Below are experts of layer 11 (counted from 0) of a mixture-of-experts language model. Rows are named router (the router's row for the expert), down (a neuron's output weights, with its number) and show model dimensions 0-255. Each number is 500 + 25 x the weight over its row's rms, rounded and kept within 0 to 999. Numbers have three digits each.
Before each expert's rows: a language model's description of what the expert responds to. This comes from a sample of Wikipedia text that the model never trained on.

# expert 60
Letter b in names. Letter pieces, mostly b, in proper names and place names, like Kinbrace, Pilsbry, Payback and Borbone, plus table and coordinate symbols.
router:483517466510525531546519539526439489490527547523466544488495506479538529471510555466476554512471448530489493480519477503468508486531471534509530509505456490487484482506487467485519507506510513507533478495511447516526533516520459506493511477484502504471462506492486536468513480502464520457485508506501507532479511505495481503502517505513522483502529471523463509515527463532477505535465509496534487508528477509479480506472461468475492515491516457537461499461512504540463544489521487496465516496459478539503504461520505498508518483505517470489452559493510471463527490467549486516500507515499450503503463462532469528489508497458512527450513482514477489501520505490488541490520487485510471550562540485505511475488475479516464502495539473485491495526492491548468486519514498
down0:444514488474521509543520491534505485516497470512513463570490516493520484488551447519507468476479493545519536504514470523475524513491532468519488574470504502500531480476522471445535500482481433548485500534496516491512507458514493496498514518482518469484504482511530537526468523496514470467476515500528485514506518436488522508490465491514485490489476503488516508476521474518525483531497503473526542538487523520492499466450492434545508550495502496498502494481530524510528498509470463509454452517482527476475510515522535478481524506491521471529515503498488502558560471490521535459481511503512506489524515524535524467516531490483434521508528499494476509476485496470498487511512454506516524494489489460504547495491468497530479495519521510498503496505495474538492496499486494
down1:480462499489531525519513479505524547512546457536497535501469470485477539436501487489527508475472497483493536482530526474534504441494491494520538484496504474472494555495491489491473488503524485541525505492496512484500498546448461502513481527503491528523532516527479461534494476496475521505498495501518497551516463503537491489546453505511488490540472463474494491485465495495507517491513461483508476496512486512522484526504505495531514488466488513469538537452471514458524493472524517483510510503484504490528484561489537480535530489465499535487517519497488474511468506465503507471458515528488494498486491523481539504495485505504475469394454467505506462493484482511514505465503466489529504482464474531437533461534505483492516509497478514476499480474521498532489492494548500
down2:455530541495493439527482487514529476536494487509484522511530481499519506506516471515508481477484507556483515505490475469476482492490494488523513486505472462507497572489489470486476497472459511526475526484472514538481469519525449477517483550492505436490537536566535504512508443562518521449492511446484528504537506509451526529518485522534519519456501512495484522516530477471483515510469496488498533530495558483503503487506558492507502498535528501521517500529521526530484498483525465523489520509484506537526529457530489502542474525503523528512494499485470476539472515497502480514471470499486527479470508479512471468494512521480508515521486494516497526486473475515537443494510525513478547511487480462514493534478467502507478519476522505482517522532549525498488487491523493
down3:518499513445480542497500472453502538471526503478479530531524454464535532508496522504495473524476520446492533549491492492443528525499478455462516551483467489460490453528521488496482522470490487527533445499495507499492505532498479478492514506492497484493497526513556542473500523509503503474534531489470512486509447509519494496514504459513492530476475501499527535519470497535496485477509497479416500497486515526493483493489496449538511516475522530476487490516494481529518525538482479437509514500516516488536466496492482499495497495531560525528496463494489519501526494499512531475491505502495533511532474514511512503517506534516523496467454513497488479548507530467485517522453463490496503511535503510480482465537537521481538528514523473488457479447500518548508480493525511
down4:504475503511543493476515484558517515451474493495547496488537507439492493508487513543502485453512476513529526518495481507485468496473523477463524515541510512460540562530471490494466498544493493520499465482541504536492483522491512526463503493497461511452477508498499509499476526527524489490511499455520478481496480443519544499485498542532465501490514553506511475496476475519487466524479527468480525522530532493514506490472526516552472461520483544521522521565519497548481463512469528490488479509520502512525506512482508507530504491507485522489505479509514549444509497453503478509473505494514516474519538519501495513489481479494506506517480523517526516500496502522489534504522473499514485484460454565537451503467505511488516452515538519522451485490489519478509464460519484
down5:520466499497526530481484461490480470472518537464490463455492497466466469486523542463499488467531505447488505510553497489493529538496464499503456478486472502534511485492514472494508477503495527509522507514496461498490431441529509466452491506469485502533511487511467538468480480491489475464466452464520522479519467515532498528477498533500491490484486488527430519508511462485511504510532492494512499493502475517482498492515496458475467545474485503519482541491498489492476448492474501521498486470518525541491471495491527547509512480475499534499526494528519508456459471467469512518552508489523463476489476508542535522496471536501472497482519478496451483497482517471520488525496506498466497487543474541499524467544485494515479490543489493479466451493458508498499550499493520
down6:514484430500548520542500515493517513470487514472510539513509564466479461535489460506528503524476476539479494485510519511472512509478498566521542494495493511501502496470506493482472493510465477479498461481508531522521529497493513499549449483498493514523593524486521464510505531473514484453510438509517528489496497519550485512524475485468536522513493532510464514503516506494465490538492504510494498516474498489478491507505490494475501490496542520478503484507520499452511512528510474554517441509522488469504479527497487460501515482490495508509518482495518496499511474462539517483513495481469494520539535501523472476448472470459495511532552514507454511518467494543488516481454480522482495491483497512500523528455525502491511525458501466505470472457478497551494539484506523
down7:514466521457508552457492499476497524507541481506509493516499481540571505534479504491516506460542518507518537485527503514540455516526519499491488469518511509491489528533520510534467465498484527470500516479516523508476544508540504490513542509483527489502514518468477473507487476466502469478522510522528523519479494506480508536482500451532488534490445500497507522515516513522522529542491504496481487505521492558478500523473497474503507515459508535533539516438500512484511516505502520483527512512509465452483507521528531476533475486453536497447519466499499499525489505548565500495504509493516543471486540434505542523500500545474494516492462532525466491485495512517505468497429507476501466516503457460482481511502504474525508461533466483505511487522503523514493482482460527
down8:505507545494514443516517500529512449492500484526509505499512528479506553466529500505500529520524464494512508518480510554485445480454476460518480502471501507550482523485495539528508489489478551494515524516521519474488479445536457519531485545506516514509479499517505522502503505509495527520532487483460475507490507454467436564463480473470475475526499536494490547482516506496492508522472495501524518506484528514451499509455505482505476516433524526536503528501528481477514500553463526468499479522493486520472504474469506495547492504512491478478463459475486482512506535525462484483495475515536458518478473526530462496513474523466480502506486478517551523477473490523497525527512482491523518460521484484449496516472527524486520502508457510510498516499496529465481459510493494
down9:524511500520499503465470467511541494519510505524447489488488506511502521554505508507511516489443514542511512545512504537489489483469504517483551500461482522513509523501495517468481482489482530490523484506513561523499504505555501538502501509512498489519494471465515535516504559528501441508495481520573543545511484480506504461490475493497502525481448484487522521492502476507521516470495515521455527538489494471526479491519544498514463523506506433480506517476513509514478494481473481482509519531530537512477499494504512463493463501532522481464478457502540491493464486471512514495486553499524496505519498493494535460485497460488528544534468503516484480508488474498460468492498479508469528479527519529499478542441503527502494514507515478450502474496531522445509495548468439
down10:532483491502515519452514494450472517489539502470491510496515488502560500482532546528472470526460473518489483486501518503478521475512556485479488508473467496495535490509508521559447471480496524521503507514501497456527454476510508503463514510514485537512506536471483496457503514507507491520491469523487486456509478507476543497507509464509474531512485499530558491475483463457485511523484521493504482488502508500544504470481501482513492491508492475469530485469490538524545511535450474487503497501506508542510482506522485523473520505447449525489462491487512517521531458506484496539523483502551567542525519497515503467500483545465516499517523481493501522504496538483490490539502522485518519516521499505475554490516478459539524524484537431504490517520510458499533475557531503
down11:519492536489485503463515510521527483484469479506461533523482494442466510463477507499520500492506503515519504477533499480519470505466498544489504498483507452472493491491504479513451517474491506488510535521518463507496488498491470431475559529506534498483453513525514519488497510457482542524459503499474507536482500543478546512441522511491493499535515466488508513487517504478547539500527477458521475517508476503522522438508489482459486495461479463512484447515462504474558485521464453495449481484461467483522502499543450501512505485483507482483488497511472528470476519536536489509563487494484500505459532542480476465534516518501522463495513489533504507499512529481504484456501469471467499493467509504491520476493534459482492535476503515535466500532482496526497478513482505
down12:488475510514484496502532546475532482506500518511498468519505510493497537460534499524503504506536479482444505547487490501530510503526510562492493474506518516551475457493481500469526504503468486476515534442519499500488504551494533482479507520512503500503485549465483496473550465466501484515452502494487486479518495502505485509473490488510475520506485543507476546497498516498525494506533444514511471487458531508525545519511487511493453511538545499557457517475499491529478516517514519539508467511492518503484477435478494493552513466496494493467503541534555454454490475503470489506473525462502489494456513501523493483456498557510490509485513520429484476476499469512456513493469493482517504462534486512502458516490514492527474479505479487544470525514497507527458503499476475
down13:515463526518457493498498487453531501449501558503464510496510481472510485499505475480501457483454465517522499500476498501521508520466497528479515484506479544426510456468522460467488523477455520449524495505499521506499475518527500484531459505534530500523495488477481547490497525491504489511490479518518564513509481498541469526513527468491479487463448471484493520497518534518524492470469478536490522461478536478493509475528496499495503507467548550476519468481511476494523539495487475497481490505530482461493508509523526477509478482528506497460494504496530468513497507491510534505532496480511494477550481544473484480494483533481464535483498483452526545522504517495491495492494483490457506451551450513480553440476486487482513489471529500518534517482491500543521487510539505
down14:509485521474464474482492539458529527523539501462516518529498482481541520526481476516483547492479540501487516489489472491509505488564512472527534463467462497509498509530521500511503517490492482515483515528551495492463528464514496507496531483469542476512523507494536466536476476469521512506481479540525514501495482504480519473490523522483504485533502478501494538501530501457480500477504514498512514529524498479478512499545496513521534500480512503493434474545499479486533534497491495455550476454443474499433487516518476490483487481482499520512526473510523419528482504512521458507497490500470464486456527520497574473463475496475465529500448483500493545462499531477495500502513528514515517550507482532470503507485482512476534490495516512512529541526510528478539514495490511
down15:523509476513484521544507460521510452546491522532495515540481491529496483504453512513537524485553510504490502469533497484498526520508509523530473535460504503553490462508501463521517494536530503525490516493508512458512514501480458486481517526524504491496504533510509482463500491561520522455496496479466545518485555508455495514463498568474469450501494464501464480510498519497524512497481470437526517527481494498474483535494522510531492532469502528498462511521505497479529540518525490552524497524480508516533562510489491491497493482515513475502532473495508481491535486509540498477500461494512515506537509485505520493517466464520473471516528480483520489494526524481505492514508462480483532542473470499468512509456420480474516464499471502491469552507508525529461504496494536
down16:532549426510505426529471506514527538510516478511478489455484515469539521520525439539529469518475472532472513505492521526537501512486513516526516479444550500530509521538516421509521479513543504486482505495528499479458478485513514488532513484514496467516491471508489494464495517508466508472504501468483474515480510537543513471494488479443499466502498491473476499526481465479497509488473482561506524505534513526530536520524482469496519524479487506498514494535498496469453499517499493457520483520479523498529532476498480472492489486505470483483465517486502467487445524486506533502515462494559494470462495491516519511520494475504463515487503476558495519495495506506507521531505486516508517541452491525512467490507537479522491531509462525526484470482480468500536482476499481
down17:524532507469501514462515511477491498507517488466516496512508475495502517512561511524521494492522580488498490479516535509511494469451479522496456478477513533466474469515498503487511488503521532502521574513462515479542543458513486476487557470503553483503524504509501508510513473516507473471493520522502478507514452516476502486501479525495468509516517520508485535508506467482481488507499522468521498526549431508471484518459499546489494479486481508515514518525518509520502484512446494496538458445517486497472516461501447499520511508530507479520503463512474521489520521522513462502472497549471521514500508497480562462496495509529505485515521504525466503495521494491522523476519541425517461486492532507500505507519472500453472482519575489506497497514495568471499517484473496
down18:479471523505528526497511506531503476539539500485514520454488505506498451487472460472541523496508533494538509525493499507512496482515447496513509519495452521480528504505483495497460532475486500476480480478500578506564495530492519473543531521539492495529525479515459493477503480509480504483526487527474551443479499532484482509487473503543447463512494465478490504484461499527545558526523531482496524555497513524484517494498514512444501514506557515511504463507514534507505516529463518514527485433468455551517486493475478517497474518535495518546488472457474452523507495464498469523509516484490487518501497524526508504483510493511529504440502516493526496480476523498501498499525479506470492490518499459496493500502486493512471505511542528523531456491491491460507487465535494
down19:498517467487486475508475529558513480491507493499496517482476516516528465502494525530495480501513466513470517500507532511518497501479494512511493502491556474475539512511496465526480518486510487522491500482545480496514481523500530497497468523475487554488540505533433465478523506524509490521477510486488522535475512505501532515437487478504480485522545510535483474506477509492518526446472511551486496535515501501512545456476526497491483490530524475517542503516461477515506443533491523502546501496490484500519499486505470520524505524497521555473519475550427560481477442497481506490493498464465507510518468498516484527524506483548510484475537491487483467550490488512475534519505512511500503505538523512517477484527489477514517443501513567485459475479514479519486509507509420
down20:484454518468501516521491502524503471479531454489500484504506513442531484485440504483491507483518519508464488502497503513497516474484508524512472441508512495497434523508518515461563507483487413524495499494516567506508473554459500542527495523513530506511512519553483512517480529482474485494515517512533528513510502509463545523541512483484474513520483538524494466517510469473548518504522508510501528557432524495522500514499488499456523531491532511516525498506501516482484530522489506493487536490513495501497474502547532493531466516520497496461504496546500541487517506481568546564497526522479445481497468521468510494476537522491508504477508505497502455546468487488513530537482489508490493514493473459521496497516484500504525472488500480462513513483483518511487497489488482
down21:504511452525483486476489469503524515490544448541484517465485500531468448477505530489543508442526531477497486482486478518515467506453493551495501492467505471506526521537495530521524522502461522541510514565488455466500498516497497519492437476478534488565540507500508524485500535467535478492528520488515525482510523538509529458530482476547473487505567516546527527484540529501523465465458464547493481490533493503510520501533494511512490506490467489498481482447475482454496538502448484541514505459513492523473523492512482510501476506493485508506465533515502517514473494522495514503496502509514464510543503483489520507513513498524535514472466489487472466511531511484445464522490507471495486481493518491512531485502525485506511511489497534465475506474469495514516530489490486
down22:492500526544503525527486516505510464501464561501514508499466492467506462479489500488479482511474512509486507499488494566491511513534454524525538470471474487509507493463507517485554503444506515486484508481544508508548505522527490479494541495545513464544520477516483481499533534502499498507490514487503546499518503504526535478508541507494505491493489511490513522490505521500503503468501549494490519521458446540487493524565551503521544489498496515506498493527481492503525472521493465542524485507533428472535506524468509515517521494505481509485504455506476514522540518491507539540537509522518478498461474517516452464529536497460492546504495526509514523494528467526520483480489500532502495500490495514501513484443533545495510519475492575507486525554467502513489494490529560
down23:519518481489487495526495514480507525529533483509498559506482496469508499512470506485470548481491496489476524503491547476477499496473453511459462488505456500536461513523493463532457510531567474506508492458470537479471499468512497459521499556532491506548467525490491516489501472486492494482463543459520526449472507516508492476487523497511441479524481517478508454537445546509493524529503521493462483481498507538535498501493484475478511477491458481501510505484481484515493500522462505560502529513533495524491468520518451497517557543467524515498509480508497486512496486514486542526480507491540508416523508498476516502470503510490512472513470507498475538485498509562502459492518548493528499454513526500468490459507490491523497502521494494486492478486470493516510488508506450
down24:495515541474505459499509511535474483484467485494488532461489487543483510477505506510489522501488460456503518501483507478509458529503476461506503570483472465540520503488498460503477492517525530509503515491501462525476489489475467479494508508514497455507482570468513502519533519498510531519472527493514480528534557509484486522513508494509513529501484510508525469541559524439476469539535510477512486523454558508489480497527493539468463526477504450519526482501522495503511513490452465530500493511524502510454496498517514475533510507514493500499525533464488509530501477516475514490482530534463517517512498476474536513474499516513554527484486525493513462464482527484449482533475517537478561494460485497474429503501517517503536518516508524502452481517500489481513506525456516
down25:515514470495461508472498496459501516486478585532542473510502517531531468522506447548503484534529528491491456471489518485515520537501497473488522509469486484457506527464520484487517509489532464491485509502475468498522502514516510509447499538498507497482505469510492486476508512511461544514469482465500541510506474490528546550458517444536503499515513516500528491500507528478543534489503462524519471503505493510519521521464500500551453537517524543511521452505484487493491471510542456513507512538521518534486534525448520496507564478486480508478517494504504527516517493571482512543518482472507513467508519510514520501539496528540463505513514503506482506447520486512521470501525455457495524478498494524485513518483475495451521516506492481504497497451510539478473511510494508